config.toml
n_layer = 19
experts_per_token = 1
d_expert = 192
d_shared_expert = 0
router_score = "softmax"
routed_scale = 7.86
router_logit_norm = 1.5
init_std_router = 0.00616
norm = "rmsnorm"
norm_eps = 1e-06
optimizer = "adamw"
beta2 = 0.95
batch_tokens = 65536
train_tokens = 319100000
dataset = "wikipedia_en"
Below are experts of layer 4 (counted from 0) of a mixture-of-experts language model. Rows are named router (the router's row for the expert), gate (a neuron's input weights, with its number), up (a neuron's input weights, with its number) and show model dimensions 48-95. Each number is 50 + 10 x the weight over its row's rms, rounded and kept within 0 to 99.
Before each expert's rows: a language model's description of what the expert responds to; "mostly gets" lists some tokens that are sent to it at least half of the time. This comes from a sample of Wikipedia text that the model never trained on.

# expert 5
Description: Name syllables and capitals
mostly gets: " Y", " reg", " For", " all", " Ind", " j"
router:57 59 65 72 47 46 55 47 30 64 58 62 44 43 48 67 43 40 50 52 52 52 54 57 53 45 73 45 58 37 57 35 63 70 47 39 54 43 40 46 50 42 38 57 44 45 49 53
gate0:63 57 43 21 63 65 49 57 51 57 40 58 47 43 51 37 73 49 54 58 59 46 46 49 53 75 50 36 57 24 56 50 45 67 45 55 35 58 48 66 52 45 43 41 62 50 51 40
up0:59 43 59 53 57 45 51 39 37 50 32 68 66 52 48 42 45 51 50 39 51 37 49 25 39 42 42 49 43 53 56 39 68 79 55 57 49 63 57 51 67 43 42 52 36 50 34 44
gate1:58 47 42 61 47 42 47 55 54 47 38 62 45 52 70 31 57 56 48 42 46 55 65 48 48 64 50 55 38 70 38 45 59 71 37 47 49 31 56 47 41 31 49 53 49 43 51 46
up1:58 45 43 59 54 59 49 44 40 45 62 48 49 63 37 66 52 86 40 40 45 38 42 57 57 49 55 40 54 60 39 41 57 34 63 54 52 51 50 33 31 52 63 52 59 53 62 46
gate2:53 62 48 39 73 47 61 52 64 62 63 54 29 50 47 51 51 55 65 37 34 55 62 36 34 52 50 57 49 45 51 58 46 59 66 51 59 43 54 53 54 53 58 71 53 60 38 55
up2:57 57 41 64 55 70 54 59 45 41 39 59 46 49 45 62 56 55 28 59 43 56 26 57 60 71 32 48 39 66 42 36 42 44 40 46 48 47 41 51 55 57 44 40 46 44 47 49
gate3:43 44 64 52 56 53 56 45 47 49 56 54 40 52 55 60 58 38 64 56 39 60 49 54 38 52 34 55 49 40 65 55 31 52 43 50 60 46 49 31 32 54 44 50 53 32 55 11
up3:55 54 49 33 50 30 51 68 38 49 58 24 54 43 54 50 51 47 44 51 35 61 45 42 58 64 42 52 50 53 65 49 32 37 41 26 55 23 60 52 53 50 58 46 52 63 62 50
gate4:46 58 56 52 53 26 54 71 28 52 44 45 45 45 64 48 45 55 61 45 64 48 49 49 59 47 39 62 52 45 55 55 48 40 59 59 56 39 35 61 57 54 61 53 58 51 49 38
up4:50 40 52 55 43 56 43 42 58 43 60 41 53 52 47 60 50 51 64 51 52 36 35 47 61 60 46 53 60 31 33 41 58 61 48 33 50 24 48 62 41 52 59 49 60 51 59 34
gate5:42 49 31 33 62 60 54 51 54 47 54 65 37 47 56 47 44 53 64 49 52 50 64 54 39 45 41 48 32 50 37 45 50 50 81 59 34 49 31 25 35 34 62 50 51 35 37 44
up5:52 42 59 60 54 48 40 60 64 54 37 39 67 64 47 53 58 59 50 53 37 47 36 47 67 59 64 47 63 40 58 49 33 42 28 48 47 50 60 74 63 64 54 46 61 73 72 50
gate6:59 47 53 39 55 43 44 59 36 41 61 52 54 60 37 43 45 41 47 33 60 45 49 51 52 49 48 58 39 37 59 44 41 56 71 40 56 38 71 46 55 79 51 56 59 53 60 45
up6:60 18 57 52 53 48 68 71 45 45 38 59 47 28 53 59 47 37 59 42 49 54 61 52 47 62 54 49 53 51 41 46 42 59 47 65 67 55 24 58 50 53 46 48 45 48 40 53
gate7:46 35 62 41 44 38 49 62 48 46 43 59 46 54 70 48 67 52 32 32 52 58 51 60 48 51 48 50 55 47 52 51 57 54 47 50 58 51 59 41 34 57 48 29 44 58 72 53
up7:22 36 36 63 61 38 66 44 41 48 39 57 51 62 64 37 59 58 64 50 45 62 53 52 62 49 53 59 59 34 57 39 54 37 52 48 61 47 45 45 55 51 56 37 63 58 59 40
gate8:53 45 51 44 51 39 52 62 53 53 48 57 64 46 59 58 60 41 40 48 57 28 67 34 50 47 32 62 58 55 52 44 34 73 49 42 59 49 51 61 30 48 48 68 47 55 66 43
up8:52 46 36 18 56 57 62 35 47 53 55 46 49 51 71 55 59 62 31 52 42 36 49 51 60 53 35 52 55 50 53 51 57 35 62 55 50 40 17 59 57 40 61 51 45 56 48 53
gate9:36 61 47 46 47 39 32 48 39 35 49 56 60 45 75 47 59 67 63 54 49 56 60 56 62 34 53 58 63 34 57 73 57 40 59 62 41 48 47 13 62 41 67 67 38 51 53 56
up9:47 60 37 47 46 51 62 64 54 38 46 62 39 57 42 44 45 43 52 58 52 48 57 52 70 42 57 40 58 50 70 62 38 61 52 50 51 61 64 41 42 54 43 41 50 49 63 48
gate10:65 66 42 51 53 56 53 40 43 37 62 51 43 48 39 46 78 40 47 66 61 53 40 52 39 48 46 56 61 60 52 53 48 48 39 63 47 47 47 48 38 41 61 54 51 37 52 59
up10:58 42 51 57 36 51 49 41 53 39 58 60 56 68 41 47 44 49 44 63 33 74 45 40 70 57 45 64 65 69 41 21 40 46 49 52 58 55 57 48 41 38 43 55 52 34 51 36
gate11:49 46 47 44 50 47 53 45 45 28 63 51 60 42 52 48 32 44 45 40 60 34 53 42 50 37 68 72 40 52 32 72 68 66 46 53 59 43 42 70 62 65 55 56 59 39 54 61
up11:61 35 56 45 59 54 44 50 56 57 62 56 50 43 48 35 49 40 62 46 81 71 48 43 52 51 40 51 36 49 59 37 62 46 47 43 59 44 62 35 46 58 63 53 66 49 54 51
gate12:32 61 57 47 39 44 39 70 64 56 50 35 48 54 44 49 51 28 42 56 43 57 46 49 58 59 52 58 34 52 40 58 51 63 44 52 49 37 50 33 47 53 47 47 57 39 34 45
up12:45 52 54 56 54 35 56 58 68 44 38 37 49 46 44 44 74 36 55 40 50 48 60 58 48 55 50 55 60 27 61 58 49 61 54 60 45 46 51 58 46 75 51 58 39 56 17 51
gate13:36 52 42 44 44 48 30 51 55 62 44 45 58 46 55 60 64 40 30 62 36 46 59 55 67 75 43 63 39 35 65 42 43 71 41 58 42 40 52 51 74 54 34 57 57 50 60 54
up13:39 61 60 60 43 25 38 46 31 39 50 47 56 54 32 47 56 49 41 42 41 65 31 30 41 43 62 66 38 74 42 46 55 44 50 46 47 56 49 58 60 53 54 42 46 61 58 40
gate14:57 62 49 37 43 55 59 72 47 48 51 58 71 37 46 49 53 50 55 56 35 47 52 25 48 52 32 57 36 52 51 56 57 73 51 70 44 59 44 30 62 40 52 64 54 43 39 71
up14:53 48 47 35 42 49 52 37 49 58 42 54 25 48 57 56 38 54 50 41 79 54 41 42 59 57 41 58 59 48 53 61 54 19 49 48 57 65 65 55 30 50 46 41 29 32 53 50